From a checkpoint of a small mixture-of-experts model trained on Wikipedia.
Size: 13 layers, width 320, vocabulary 2048, 37M parameters.
Experts: 8 experts in each of 13 layers, 1 pick a token, a sigmoid router.
Below are experts of layer 5 (counted from 0) of a mixture-of-experts language model. Rows are named router (the router's row for the expert), down (a neuron's output weights, with its number) and show model dimensions 192-255. Each number is 128 + 32 x the weight over its row's rms, rounded and kept within 0 to 255.
Before each expert's rows: "comes before" lists some tokens at least twice as common just after its tokens as in all text. This comes from a sample of Wikipedia text that the model never trained on. Tokens count by the router's weight.

# expert 1
comes before: "\n", "-", "|", "==", "The", "==="
router [144 133  89 127  89 144  94 147 108 149 137 104 143 133 123 130 104 159 127  99  94  74 147 144 141 166 148 134  88  77 106 170 122  45 154 110 114  82 188 123 139 158 145 146 124 121 120  84  99 154 189 102 165 142 140  83 102  78 145 174 127 107 175 156]
down0 [121 145  78 186 154  99  87 127 144 149 180 147 104 112 123 130 149 166 140 149 161 111 112 160 105  75 118 144 119  77 117 141 172  76 203 133  55 152 137 137 136 149 147  96 147 158 140 151 163  96 100 139 111 117 114  47 110 101 106 168 149 121 102 106]
down1 [151 145 128  75 179 137  72 215  93 205 169 158 177 126 142 118 169  57 191 117 116 177 171 153 157 150 156 118 196 115 128  97 142 123 139 116 128 183 182 181 162 123 115 126 120 112  97 122  83 158 127 172 111  93 122 135 147 102 113 137  74 151 123 128]
down2 [147 131 125 133 144  98 179 128  94 123 210  63 150 123 147 130 135  69 125 127 154 120 141 161 149 144 125 131  76 173 171  95 144  96 128 156 123 106 100 144 134 137 145  78  82 128 109 184 110 115 139  94 165  55 110 126  88 105 123 116  78 106  91 135]
down3 [154 143 111 106 173 134  88 113  67 136 158  99 129 181 150 161 155 132 186 108 112 116 147 141 139 146 120 119 144 120  91  80  93 111 132  93 152 101 146  98  56  97 134  83 131 130 179 131 144 160  99 168  93  77 123  67 100  91 104 102 103 169 144 137]
down4 [130  91 120 117 137 100 141 113 142 153 181 141 113 184 109 205 170 163 192 152 123 112 145 129  86 190 187 145 198 132 100  98 151 151 114 106 195  75 110 103 135 132 167 115  87 139 118 122  98 109  64  92 177 154  14  82 120 168  91 100  97  83 113 122]
down5 [ 99  99 153 130 188 128 184 132 131  84 128  88 165 171 101 151 151 105 122 147 123 128 125 108 152 158 116 128 154 137 108 100 120 104  71 150 123 144 132 131 123 100  77 160 142 129 132 144 155 114 125 121 125  98 115 125 171 155  77  48 201  95 163 120]
down6 [158  94 113 180 110 151 153 113 168 133 157 151 139 121  99  88  70 117 139 127 207 108 157 145 175  95 118 152 159  74 109 151 111 152 119 124 160 155  96 120 130 174 182 177 153 147 125 121 146 108 109 185  75 121  98 108 144 173 114 125  80 112 107  99]
down7 [133 121 167  85 187 121 179 128 102 142 170 126 166  80 119 117 138 176 158  90 107  71 196 158 144 158 118  86 158 236 131 144 111  95 147 157 154 190  85 104 127 173  81 174  87 135 170 175 100  83 136 117 194 133 142 130  46 161 145 170 146 123 130 138]
down8 [103 129 112 135 128 144 155 112 122  76  97 150 155 129 119 137 177  74 131 133 125 174 139 142 154 115  84 181 139 193  97 119 199 108 179 195 137 118 110 137 134 107 118 110 152  64  50 156  91 144  71  61 133  82 103  76  91  60 157 104 136 157 142 180]
down9 [165 122 134 173 179 129 162  92 138  93 111 116 100  99 120  70 130 123  66 118 123 126 102 148 104 133  47 132 110 126 153 162 102 137 129 116 159 140 164  80 137 201 124 150  91 130 114 136 198 129 106  72 164  69 153 191  85 112 103  86 196 156 123 121]
down10 [108 150 134 127 124 119  95 124 115  96 147 190 121 129  72 105 103 127 154 130 141 132 157 107 124 133  30 107 180 122  84 112 111 194  96 166 135 127 120 106 153 144  85 125 138 149  94 101 129 200 122 123 132 124 136 128  96 119 160  88 158 132 134 134]
down11 [178 123 153 115  84 147 169  80 163 105 117  96  95 116 105 123 120  66 130 132 111 100 127 107 255 109  83  95 103 151 113 159 151 154 154 178 136 136  71 106 157 170  99 137  89  95 118  80 115 122 116  97 158 128 119 135  99  84  75 115 143 128 158 145]
down12 [133 144 112 186 153 119  59 149 136 121 174  84 157 117 138  96  93 123 116 105 137 191 166  94  79 147 148 123 108 135 119  85 101 130 141  96 100 114 150  53 112 104 184 128 148 132 128 107 154 125 150 204 152 137 158 173  65 157 101  86 118 140 157 160]
down13 [101 124 200 128 172 113 157 130 154 106 168 106 117 143 177 154 129 128 151 118 168  79  73 151 141 152 153 160 114 113 131 148 144 136 117  48 215 125 105 154 130 127 142 115 140  70 162 141 165 173 100 107 112 125  86 140 105  80 170 148  84 140 164 194]
down14 [163 128  96 199 109  55 138 131 192 116 131 102 162 108 151 147 141 106 102 128 123 120 125 138 215 144 126 124  67 113 127 165 118 169 154 107 108 133 123 107 130 105  67 152 131 118 169 109  99 128 164  81  84 118 125 102 113 125 137  99  87  89  94 164]
down15 [160 138 100 175 105  66 179 124 161  67 108 112  96 103 153 144 198 136  90  86 182 156 104 141 179 160 180 127  89 119 123  67  52 120 116 129 164 146 122 150 110 139  94 105 146  71  97 129 138 137 114 145 161  85 164 139  80 128 144 132 132 120 191 145]
down16 [133 199  66  93 165 107 152 112 125 147 127 132 127 177 117  98 100 131 114 142 147 106 131 148 165 123 140 203 135 130 116 157 114 108 111 135 153 110 103 151  83 123 208 138 175 117 160  98 141 146 152  90 151 144 122 158 103 122 128 142 157 101 103 139]
down17 [ 71 132 142 137 150 108 102 138 153 186 197  87 117 135 169  75 157 139 145 110 165 142 133 110 104  98 131 163 136 160  77 126 159 165  95 106 130 148 136 121 151 156 122 152  86  89  60 131  78 174 167 156 198  92 129 105 120 170 129 144  68 105 172 102]
down18 [129  92  91  59 129 113 150 119 156 141 146 101 103 141 102 180 121 143  48  92 141 142 150 107  97  73 107  98 121  53 141  98 107  91 181 142  60 160 156 108 144 124 156 115 124 150 103 106 104 114 143 124 209 112 132 140 194 124 167 131 146 166 111 131]
down19 [125 129 135 152  69  29 184  87 106 109  97 100 128  73 105 107 129 139  98 115 129 129 117  94 135 123 112 142 161 188 128 105  90 135  85 118 110 114  64 135 157 123  96 166 126 148 126 183 102 105 163  68 132 126  84 122  89 159 152 115 193 107 146 137]
down20 [167 143 147  90 110 101 154 135 161 115 173 127 138 167 108 129 128 160 176 142  98 177 157 111 163 108  75 177 123 106 181 121 178 106  90 136 186 100 153 120 106 117 156 123  74 124 106 149 140 118 146 153 110 113  96 188 104 127 143  67 145 121  88 108]
down21 [115 176 134 103 120 100 126 164 127 211 127 161  92 112 136  99  62 149 142 119 122 108 143 167 150 121 146 122 132  99  91  85 107 130 156 130 191  48 156 177 121  93  93 176 162 118  56 133 184 107 131 102  81  77 137 161 170 159 122 155 132 119 129  92]
down22 [107 157 183 106 122 135 120 112 163 143 119 133 144 175 137 165 112  99  91 120 117 132 159  83 188 132 206 171 157 104 124 135 161  69 110 113 138 157 225 132  73 121 107 172  49 142 136 153 149 176 121 194 141  58 118 113 100 142 110 113  95 171 139 162]
down23 [123 147 172  90  26 149 172 190  97 154 126 139 151 157 185 119 128 138 115 165 160 134 126 187 145 141  41 201 167 110 136 125 147 118 155 110 129  95 144 206 161 123 128  95 137 114 103  55  89  76 131 110 117 156 138 169  70 121 117  91 137 148 129 125]
down24 [ 79 134 108 185 164 123  74 120 162 112  67 113 172 102 116 171 143 129 124 134  68 124  93 132 144 164 170 106 144 138 129 140 171 145 104 102  95 121 188 126 106 145 139  90 128 168 103  86 117 138 127 126 152 111 124 178 133 163 105 124 169  88 160 110]
down25 [137 132 143 177  55 146 144 154 211  99 158 164  83 104 106 154  82 194 154 115 144 113 108 121 147 121 132  79  94 117  95  66 117 196 100 126  99 160 136 104 133  97 148 195 106 152 138 112 129 132 173 106 164 110  98  53  94 117 149 142  86 151 148  98]
down26 [134 200 107 186  76 133 157 109 165 109 125 108 109 165 109  98 121 112 145 138  55  81 100 131 116 155 115 113 104 118  58 116 123  86 120 142 116 122 160 205 113  72 175 128 165 151 120 199  98  86  82 141 177 101  88 116 103 160 106 118  92 137  76 150]
down27 [105 138 142 119 159 119 158 136 130  60 181 104  94 122 126 109 139 120 115 104  96 130 136  85 102 174 104 123 193  89 125 166 114  97 147 157 125 103 125 121 140 114 132  92  95  80 159 115  94 201 104 142 149 172 118 187 128 115 172 146 151  95 135 114]
down28 [ 87 122 103 126 168  73 159 130 108 105 112 135 136  49  97 113  68 155  93  95  58 112 124 179 169 162 147 124 163 135 108 170 135 104 132 134 103 162 109 123 146 138 124 136  84 157 102 181 120 135 141 137 106 157 145 164 142 113 110 178  92 129 115 146]
down29 [ 86 121 161 113 132 156 107 174 163 116 151 161  91 120 140 151 119  92 107 134 126 146 124  90 173 119  61 143 120 108 132  92 107 125 170 123 127 142 188 124 111 126 143 103 112 177 116 116  32 130  91 133 158 110  99 105 105 123 147 103 124  54  74 145]
down30 [120 166 163  96 145 119 195 179  33  64 148 137 141 141 123  78 113 204 105  61 151 144 146 165 125 125 134 184 116  43 127  72 120 143 140 157 120 120  64 112  75 140 153  87 135 110 118  83 132 190 117 114 128  66 129 113 109  70 139 142 122 211 101 141]
down31 [116 124 158 164 201  69 112 119 100 154 163  96 146 156 129  83 153  98 110 127  80 150 136 126 148 132  93 105 128 144 140 167 101  78 115 136 127 128 148 134 171 144 137 167 124 124 128 166 177  78 138 100 189 141 133 138 128  83 166 146 114 105 161 150]
down32 [140 161 182 125  79  52 133 152 158 122 148 130 113 154  90  82 169 152  98  98 105  99  84  85 132 178 117 106 116  87 142 113 143 130 103 146 105 175 116 145 116 104 111 123 123 159 139 165 114 136 160  86 222 132  36 159  83 155 101 105  60 135 110  77]
down33 [135 135 121 156 131 135 166 101 138 129  44  85 134 131 163  51 142 110 106 108 177 138 109 102 116 172 144 179 127 145 125 132 137 170  97 162 135  99 106 160 197 110 121 121 121 141  89 172 113 137 102 155 128 147 113 112 111 119  93 201 169 136 167 184]
down34 [130  56 163 161 141 109 134 126 118 163 125 111 161  87 159  93 122  71 137 111 156  82 125 145  54 137 165 168 142 153 117 126  58 100 112 106 132 155  84 103 117 137 102  99 115 162 161 154 111 168 169 126 121 102  96  83 125 157  83 174 125  81 102 106]

# expert 3
comes before: "s", "\n", " The", ",", " He", " In"
router [172 130 136 120  80 131  80  92  81 173 207 105 154 160 140 129 117 146 132 103 125 140 130 137  57 200 133 110 115 164 115 145  80 109 155 115 135  68  98  95  56 174 142 120 136  97 101 107  27 153 147 115 126 155 129 112 150 108 112 153 149 154 102 100]
down0 [ 86  85  98 203 112 124  92  63 110 101 108 115 147 146 177 175 170 137 120 135  97  39 168 110  99 117 125 132 145 159  98 153  92  98 115  58 118 149 172 131 118 107 148 159 103 141  83 123 183 179 123 135 166 170 101 148 112 134 169 167 156 161 158 133]
down1 [177 140  86 112 152 161 158 173  93 127 157 125 152 135 123 127  84 158 106 165 154 163 128 110  96  94 207  98 124 143 154 141 122 167 170 175 106 135 127 109 118 153 121  76 130 127 161 104 128 182 141  85 146 119  93 144 156 136 189 116 106 117 119 107]
down2 [171  81 144  90 148 110  83 128 166 105 136  98  97 163 142  73 145 176 124 158 130 185 131  61 146 171  99 200 142  79  91 114 120 121 144 134 105 127  90  98 126 203  87  86 116 169  84 156 112 156 132 125 106 111 104 145 127 146 110  53 130 102 166  67]
down3 [119  63 157 131 140 159 121 172 122 126 139 100 110 139  83  83  93 155 118 115 138 104 136 172  88 125 173 127 148 160 117  93 148 105 131 151  94  97 122 151  70 140 190 122 197  48 112 170  77  69 114 142 124 121 177 125 172 101 125 211 151 142 185 186]
down4 [ 91 131 147 124 137 139 127 134 109  76 139 101 142 144  65 143 123  87  91  77 110  62  87  67 190 111 147 179 169 101 144 154 146 121 149 155 145 150 188 105 164 137 203 134  80 117 161 113 124  33 138 142  84  97 139  89  98 166 108 153 108 133 204  99]
down5 [171 161 126  54 146 156 100 116 101  84 110 123 149 106  68 103  91 147 178 208 113 151 126  77  88  76 165 144  77  88 111 118 109  94 187 122 117 111 132 118 145 163 139 104 102 100  88 131 198 135 134 138 125 112  89 107 141  91 110 131 115 162 137 143]
down6 [152 156 121  45 191 116 122 125 177 147 160  87 113 107 125  80 122 113 184 122 161 194  91 145 172 143 131 108 103 108 131  90 126 123 152 155 178  71 149 149  96 162 139 150 107 131 148 163 131 109  49 118 168  66 165 170 168 148 109 156 142 134 149  88]
down7 [120 160  86 181 107 133 113 186 121 138  98  93 157 114 206 141 140  74 155 115  73 152 145 162 113 134 153 144 162 142 179  93 140 100 156 112 129 128 111  70 130 175  56 133  90 138 152 160 153 146 137 108 124  75 104 149 133 141  93 121  73  86 140 111]
down8 [146 111  75 145 109  68 135  96 219 137 161 129  92 159 154 154 124  98 174 124 127 194 161 111  30 165 141 132 141 149  72  50 155 151 170 124 133 120 187  95  73  89 111 145 164 101 163 174 141  88 108 137 128  73 120 179 123 111 140 120 124 161 144  99]
down9 [116 142 142 115  91 119 153 128 118  78 120 138 150 137 113 134 122 151  74 144  94 134  94 141 130 139  75 188 116 155 114 155 120 147 127 106 169 156  55  57 126 183 122  99 112 151 161 101  75 151 144 133 203 104 158 120 118 124 145 111 211 107 171 130]
down10 [146 143 142 125 132 159 111 139  60 104 117 128 174 159 116 167 110 134 102 110 128 158 127 208 109 108 141 188  96 170 147 122  86 155 158 182 179  64  96 162 148 161 108 192 152 112 135 155 120 145 135 113  91 128 209 138 118 111  79  94 121 102 156  98]
down11 [154  89  58  97  76 159 188 100 120 152 117 126  92 142 168 146 147  98 179 145 125 105 119 147 130 148  76  60 131 230  79 139 192 125 126  54  64 126 167  88 150 116 104  95 123 119 108  86  50 133 140  99 176 152  85 148 121 189 144 153 116 134  80 111]
down12 [111 116 109 123 166  66 158 164  90  54 129 170 131 116  67 132 140 217 137 103 182 131  96  76  88  85 123  72 141  77 127 163  75  57 165 119  97 175 128 150 100 137 154 134 127 211 162 134 127 112 147 121  73 171  87 147 142  57 152 117 126 133  82  75]
down13 [163 127 134 148 133  79  97 163  79 147 130 141  93 190 157 143  95  98 115 121 114 119  53 159 133 148  66 134 206 121 151 140 150 110 145  93 111 123  77 177 158 155 118  86 123  97 127 159 135 203 109 136 131 172 106 132 107 154 186 108 166 180 144 160]
down14 [107 149 151 120 142 110 113 135 127 146  51 120 118  68 125 136 128 140 146  39 145 115  77 123 155  93 165 144 125 131  55  67 188 171 188 131 143 175 166  87 130  96 139  47 146 169  99 149 116 126 132 147 127 159 107 110 146 157 156 119 131  93 128  76]
down15 [127 157  69 138 181 109 157 134 104 117 135 169  77 134 122 127 124 116 167  98 111 105  84 104 108  68 140 138 150 179  75 168 175  77 129  47 140 197 157 137 115 127  87 116  98 125 173 135 128 197 137 121 143  94 142  92  99 183 146 161 148 114 115 106]
down16 [ 86 107 156 128 113 207 122 164  83 171 127  47 120 120 192 116 105 153 132 180 119 120 102 112 178 147 138 141 150 112 130 145 110 186 120 157 154  76  99 154 113 101 166 166 150 160 166 147  89 155 167 101 121  84  73 155  99 178 105 126 119 138  99  87]
down17 [ 61  85 146  81  51 131 104 104 117 144 134 158 133 207 139 132 151 138 134 104 131 123 103 129 138 122 141  77  62 143  87 151 109  91  94 116 152  92 139  73 167 147 118 133 143 161 105 127  92 104 116  88 147 134  27 130 113 122 152  95 177 137 112 147]
down18 [ 96 131 153  93  69 105  84 101 166 170 141 102 159 155 133 154 110 185 117 146 118 164 121 143 117 130  78 141 103  79 143  94 138 129 142 172 171 152 176 171 196 140 147 171 122  95  83 145 129 126 106  99 148 143 142 207 111  99  86 157 190 110 136 124]
down19 [161 129 184 142 142  58 147  83  66 150 165 132 106 110 125 144 154  75 135 143 118  95  78 148 146 111 100 210  99 140 139  70  90 137 129 118 151 125 120 165 112 129  78 140  84 103 143  92 127 168  95 123 128  86 100 175 151 138 158 136 115 119 103 164]
down20 [ 68 115 139  82  73 131 172 130 174 118  95 178 121 184 134 112 154 158 177  73 101  89 169 150 155 106 168 169 171 120 117 177 125  88  75 208 137 126  87  99 124 146 132 142 133 161 132 151 147 201 118 102  66 123  78 145 128 108 160 106 158 156 101  96]
down21 [135 130 135 117 124 137 125 116 145 156  98 100  93  83 105 188 120 174 207 139 104 103 154 112 124 135 147 110  92 150 136  73 171 110 188  91  94 131  99 162 108 115 138 152  90 123 107  82 113 131 147  88  91 169 127 150 140 112 132 147 131 212 183 138]
down22 [119  71 124 180  93 137 149  75  96  43 174  56 116 139  77 185 125 103  97 154 107 132 147 140  96 112 112 177 119 127 146 178 107 178 170 102  92 175  99  97 101 110 145 108 150 110  93 137 142 189 138 116 145 213 159 129  88 166 123 183 150 160 160 133]
down23 [104  94 131  48  82 121  85 114  92 107 115 136  84  93 134 133 166 128 140 141 143 110 123 114  75  86 135 139  75  92 113  98 142 115 145  91  96 135 100 113 149 156 120 161 145 120  83 143 116 117  95 136 104  85  92 127 160 102 122 117 112 144 102 148]
down24 [ 61 111  95  81 134 158 185 141 124 111 106  55 103 111 195 189 106 127 185 113  94 147 160 174  90 134 134  99 125 171 149 183 128  49  87 158 174  74 129 140 155 115 122 126 140 155 107  54 149 145 136  98 148 139 161  95  96 116  95 104 112 115 179 141]
down25 [141 130 136 135 152 103 104  85 149 121  97 117 105 107  96 171 102  78 149 144 167 101 121 113 138 131  83 142 143 131  79 127 136 103 122 128 121 164 112 134 155  72 110 107  99  84 133 192 164 104  79 142 119 107 143 103 183 140 138 144 132 130 156 140]
down26 [116 197 101 136 153 141 107  99 116 135 177 142 127 118 114 162 108 129  83 111 125  86 123 142 170  99  84  79  95 106 151 151 167 135  76 123 158 170  98 130 104 106  77 118 112 138 138 129 168 111  90 154 115 107 116  87 189  89 122  89 111 150 207 174]
down27 [ 99 179 170 156  62 127 127 217 111 177 113  91 144 164 132 135 133 120 144  93 167 128 165 105 103 141 152  96 120  97 129 146 162 124 123 134  77 154 154 118 128 126 125 138  95 115 123 116 183 177 132 117 155  99 146  83 159 164 152 112 138 171  90 158]
down28 [ 86 123 134 172 125 130 137 103  83 128 148 118 141 151 106  91 122 178 164 119 157 168 118 208 151 176 178 157 142  53 131 138 135 141 170 157 159 118 168 146 127 134  63 170  89 150  95 172 136  90 127 149  88  42 171 102 155 109 153 194 159 106 111 142]
down29 [119 108 150 130 154  97 113 132  91  97 146 171 111 138 110 134 148 118 157  99 201 144 150 149 100 119 152 176 139 178  93  80 101 106 131 158 105 105 137 182 120 116 102 148 118 169  97 114 137 135 195 118 117 105 157  92 159 127 152 131 143 158 136 163]
down30 [193  60 125 114 136 180 138  86  94 137 106 185  99 106 126 112 161 137 129 158  94 165 153 173  70 129 149 142 106 171 142 139 129 157 126 181 122 116 125 136 156 132 156  72 107 157 188 149 132 126  73 170 193 118 153  71  86  99 138 148 143 139  30 170]
down31 [167 141 193 165 177 152 149 146 176 100 110 115 153 150 114  80 132  75 112 126 115 146 150 109  94 111  60  97 132 124  90 128 199 131  61  95 104 102 142 131 131 116 114 152 138 101 105 153 145 124  85 118 110 113 135 113 118 174 126 166 146 119 133 142]
down32 [156 119 120 124 181 144  88 127  75 162  97 114 100 142 170 175 129 156  68 113 111 134 168 138  51 155 113 112 152 139 132 153 129 201 139 101 114 105 146 124 136  90  74  60 100 164 114 176 135 118  84 121  66 141 196 145 102 115 126 159  65 132 138 115]
down33 [140  89  58 148 175 104 113 140 133 130  81 101 136 110 116 124 173 139 118  48 191 174 127  45 218 111 162 116 101 153 134 130 130  81 105 114 123 108 103 111 110 122 138 187 121 143 125 182 142 159 109 129 151 154 126 122  94 155 178 171  91  79 144 121]
down34 [ 78 105  68 135 161 183 142 115 122  79 140 124 111 144  91 142 181 123 172 155 163 166 145 131 125  74 120 162 110 107  74 163 100  68  99  95 145  78 158  98 102 124 157 157 102 171 158 153 105 133 115  88 115  61  63 118 156 162 162 178 110  97 161 162]

# expert 4
comes before: " the", " 19", " a", " 18", " his", " S"
router [151  82  83  68 112  57  52 113 147 168 196 183 156 102 174 116  62 177 146 130 148 143 124 219 181 143 133 122 107 135 112 109 118 116 132 132 120  47  59 107 101 165 101 189 103 147 163 126 112  96 123 217 143 127 133  99  83  56 122 126 161 147 120 132]
down0 [142 124  81 178 178 138 126 130 162 118  97 126 112  96 138 155 132 143 148  73  96 147 117  85 136 181 109  71 103  92 110 169 115 125 134 170 114 157 133 108  88 141 126 157 134 109  91 152  86 185 128  36 144 154 162 112  97  77 101  49 105 106  59 126]
down1 [122 189  98 123 107 138  88 128  65 115  65  99 157 129  70 140 113 140 109  83  90 146 100 154 148 125 115 111 115  64 179 134 160 126 125 164 117 153 138 179  97  84 148  79 134 161 138 150  91 125 129  83 147 124 107 114 113 165 151 158 118 145  88 162]
down2 [ 96 139 143 149 167 164  79 163 127 102 130  55 109 129 156 179 119  86 115 102 125 140 113 139 147 123 147 128  93  73 136 156 123 211 160 149 109  99 111  96 183 137 173 113 100 138 181 100 148 178 133  98 101 109 127 157 102  96  99 157 139 148  86 147]
down3 [127 117 138 174  94 110 151 130  68 150 125  63 164 108 143 127 112 109 166  61 157 167 160 141  74 116 124 114 142 154 127  82 175  92 129 214 101 147 173  87 157 121 121 172 106 141 172 139 146 105 167 144 146 127 131 114  81 102 150  96 157 185 156 121]
down4 [123 142 121 122 135  66 103 191 100 144 187 117 151 142 101  70  95 107 153 163 174 147 118  78 184 101 137 135  87 177  99  89  89 185 100 177 158 140 149  98 102  72 139 123 148 139 155  61 199 155 149 198 145 118 146 122  97 159 198 126  64  87 158  69]
down5 [125 120 150 166  92 143  69 164 105  86  88 112 116 147  86 116 120 121  81 169 153  83  42 139 126 157 117 154 106  88  71 144 148 185 172 159 155  95 148 104 144  99 143 129 145 131 219 145 114 125 135 171 161  97 155 164 184 111 124  88 166  80 124 183]
down6 [126 111 113  68 128 137 158 122 131  52 154 201 119 135 132 115 114 164 113 111 136 105 126 200 146 111 161 102 219 155 122 122  57 115 118 104  88 115 104  94 156 134 189  94 162 132 150 135 157 160 201  98 118 159 138 136  88 195 136  97 161 101  78  73]
down7 [168 175 110 108 167  74 142 125 101 134  55 113 146 124 150 112 124 103 183 127 180 132 124 148 142 135 119 170 159 104 111 179 149  88  69 135 162 156 161 118 185 128 184 124 152  53  67 153 117 155  90 115 117 146 131 147 140 134 124 100 127 120 150 110]
down8 [122 144 164  76 188 162 111 104 168  99 156 143 134 133 151 164 172 126 156  82 108 130 178 115 146 149 173 139 140 150  98  91 121 116 134 154 157 146 119 171 188 139 158  65 128 163  88 134 161 125 141  98  59 104  85 110 118 103 149 215  98 166  79 155]
down9 [154 165 150 177  99 138 115 112 145 169 109 123 137 135 160 130 146  99  97 145 138 144  47  90  89 126 134 175 105 126 146 141  64  91 158 130  82 133 134 112  96 136 153 102 141 161  75 116 144 136  99  89  61 192 147 100 126 183 153 111 159 108 120 151]
down10 [210  70 156 141 151 136  33 105  82 172 148 148 127 126 172 110 116 125 169 117 138 143 126 134 114  82 144 141 112 161 108 102 148 130 142  69 143 134 127 123 160 157  86 151 128 109 154 108 112 174  87  93 143  79 135  92 152 123 178  99 130  86 135 110]
down11 [124 191 126 119  95 138  93 109 148 188 136 158 217 121 118  80 165 111 129 155 158 121  77  92 120 170 148 119  99 113 120 110 134 116 140 170 113 109  55 159 103 130 122 145 150 110  66 101 185 113  80 175  94 129 152  86  67 156 116 179 130 125 181 155]
down12 [103 116 160 144 140 116 120  90 108  95 152 152 134 192 142 180 146 101 181 115 165  86 133 120 117 158 110 100  99 137 113 125 135 151 165  99 130 164 112  91 120  84 179  89 205 122  99 181  95 166 154 133 147 148 156 124 112 116 121 150  97 174 103 172]
down13 [161 119 161  74 142 127 100 141 162 153 150 126 129  58  60 132 203  62 169 139 198 153 158 136 133  95  95 116 150 141 108 133 136 154  79 119 170 129 111  73 157 150 151 149 112 112 109 103 136  81 157 122 167  99 141 140  97  90 120  76 143 111  94 160]
down14 [140 110 177 106 156 132 144 160 152  89  66 142  89  92 106 125  68 159 103 135 103 108 121 149 102 110  87  89 132 142 191 174 154 164 147 163 103 147 131  78  65 133 141 108  84 120 155 163 123 151  64 147 139 159  37 106 211 155 119 128 181  94 161 133]
down15 [129 168 128 133 134 148 119 178 136  96 119 176 100 128 123 127 152  97 132 129 162 115 137 112 155 136 126 156  78 164 155 188 135 170 175 127 177 146 122 157 110 140 210 113  88 159 135  81 162 144  67 154 104 167 135 157 153  60 169 166  98 105 123  75]
down16 [158 126 134  99 136 130 101 167 108  66 141 135  62 122 119 171 124 103 153 126 171 100 156  69 116 121 147 175 163 140  88 140 151 209 125 104 121 156 108 160 120 134  96 146 156 130 148 149 149 110  94 154 115 130 138 145 145 126 106 158 127  52 120 158]
down17 [164 184 137  99 110 125 138 170 103  67 162 122  96 113  73  38 192 152 145  71  73 135 102 111 164 129 101 149 116 120 165 172 104 153 124  74 129 147 128  56 108 158 144 156 117 135 113  93 110 173 143 120 142 122  77 165 146 125 157  92 117 163 154 164]
down18 [163 131 117  53 129 169  97  22 175 126 186  77 120 193 100 121 116 146  95 150 134  81 113 165 121 152 136 117 112 163 113  82 148 126 172 149  57 138 126 116 118 121 130 117  98 109  98 137  70 127 106 128 135 133 118 154 132  97 166 109  98  96 103 124]
down19 [119 138  99 164 138 161 114 159 125 165 131 150 120 131 135 120 119  60 104  99 122 146 132 117 107 104  84  94 171 137 127 105 131 123  86 108 104  87 130 124  81 100  60 197 171 135  44  99 115  92 130 133 136  93  93 153 108 132 129 128 117 132 144 178]
down20 [133 150 148  91 117 135 141 199 153  92 112 119 196  99 202 152 112 108 101 175 136 103 123  91 113 154 139 164 110 158  82 146 205 156 134 112 189  74 159 121 178  92  97 165 207  95 101 142 119 142  94 189 127 125  86 164 138 100  78 128 111 102 174 115]
down21 [135 162 156 131 133 159 116 184 146 114 127  67 115 174 105 129 110 137 142 100  81  66 100  75 143 151 155 115 129 108 159 113 121 165 116 145 157 102  81 151 146 144  68 153  97 123 119 166  89 144 118 153 124 172 148  50 179  78  61  93  90  48 128 117]
down22 [110 137  85 138 122 153  88 105 201 135  96 213 156  88 172 112 102 232  95 175 111  74 105 103 193 170 133 156 149  62 120  94 133  96 172 139 143  92 158 136 132 145 159 137 128  94 135 103 121 118 146 161  90 136 171 172 121 177  77 137 118  75  97 159]
down23 [ 80 128 106 160 154 142 139  54 103 104 115 135 108  95 167 124 110 123 110 150  80 110  75 175 157 112 104  63 173  93 151 119 185 132 153 171 101 124 148 103 152 126 121 139 127 173 160 128 113 111 143 118 127 132  97 158 100 132 142 161 172 112 118 136]
down24 [125  92 123 100 142 122 104 135  80 157 141  99 167  66 108  99 150 107  82 128 197 139 115  70 114  84 187  29 165 117  99 150  96 105  68 145 112 113  96  74 130  38  96 151  74 107  20 148  60  97 187 129 150 119  95 167 107 142 136 159 157 158  80  98]
down25 [125 134 158 173 153 107 145 127 167 111 169 184  95 125 115  85 160 164 106  65 142 158  85  89  97 125 177 155 126 130 141 125 114 128 112 101  96 103 113 180  96 162 106 146  81 114 169  92 104 156  82 167 123 157 134 129  83 123 110 145 103  85 110 133]
down26 [113  95 115 163 152 136 138 110 159 136 141 151 172 119 144 132 104 120 118 138 181 164  99 160 142 146 103 113 197 124 121  65 156 120 143 182 118 138 158 116  95 102  86 115 130 108 194  69 178  71 126 133 153 137 134 170 169 178 126 138 115 101 133 156]
down27 [133 106 138 107 120 103 144 103 182 128 125 122 167 144 126 116 155  90 150 129 125 120 135 141  88 156 104 121 199  74 120 100  96 175 147 156 165  88  45  72 115  75 183  47 109 114 185 142  71 135 130 147 120  68 187  79 125 159 140 110 116 127 164  85]
down28 [143  89 166  84  82 108  47 134 173 104 104 100 128 178 107 102 153 150  89  54  98 135  98 184  49 184 196 143 125 188 115 118  86  58 128  82 130 121 123 109 128 153 102 160  75 125 116  93 126 132 136 136  88 110 152  96 161 135  99 103  66  47 132 141]
down29 [172 110 113 143 129  96  50 169  65 159 107 120 107  78 114 136 110 191 127 128 143 141 128 134 126  95 113 139 117 120 157 157 148  76 182 120 146 138 124 161 114 114 120 119  90  71 132 135 115 134  88 143 134 123 144 104  65 149  87 118 140 108 201 144]
down30 [121 129 103 154 112 106 146  90 168  93  49 160 120 129  96 161 105 126  84 112  80 111 142 161  97 153 127 121 135 106 127 150 135  72 208 100 151 128 108 170 121 137 152 120 169 125 109 207 115 116 137 139 111 116 119 104 153 115 153 131 155  85 110  88]
down31 [180 139 115 157 114 152 114 153  73 209  98 162 119 155 167 138 160  91 160 103 135 153  90 124 187  79 140 102 166 129 151 163 194 119 205 187 113  98 157 160  93  58  90 117 139 153 171  96 128 140 109 137 139 137 152 173 208 116  66 149 143 162  73 120]
down32 [143 158 160 128 116 154 134 135 172 162 123  72 141 150  70 185 112 156 130 191 129 155 144 145 105 168  72 173 160 129 103  93 134 101 112 168 100 156 143 157 132 152 186  98 136 127 116 135 163 118 133 141 163 153 111 136 126 158 113 125 159  69 102  73]
down33 [148 179 110 100 134 158  64  68 123 123 109 132 139 102  95 162 113  84  91 129  84 167 150 140 177 129 102  98 123 114 140 135 130 116 111 150 106 102 190 114  87 109 124 131 144 108 153 100 148  87 140  74 138 157 166 108 175 111 132 133 149 165 206 112]
down34 [177 192  94  97 151 119 150 121 106 183 125  99 170 109 118 115  96 131 140  97  77 114 145 158 115 125  46 153 137 123 122  76 136 165 133 136 144 147 102  79 142 119 157 112 174 111 150 159 122 107  92 147 180 149 143  99  57 120  99  67  72 106 139 114]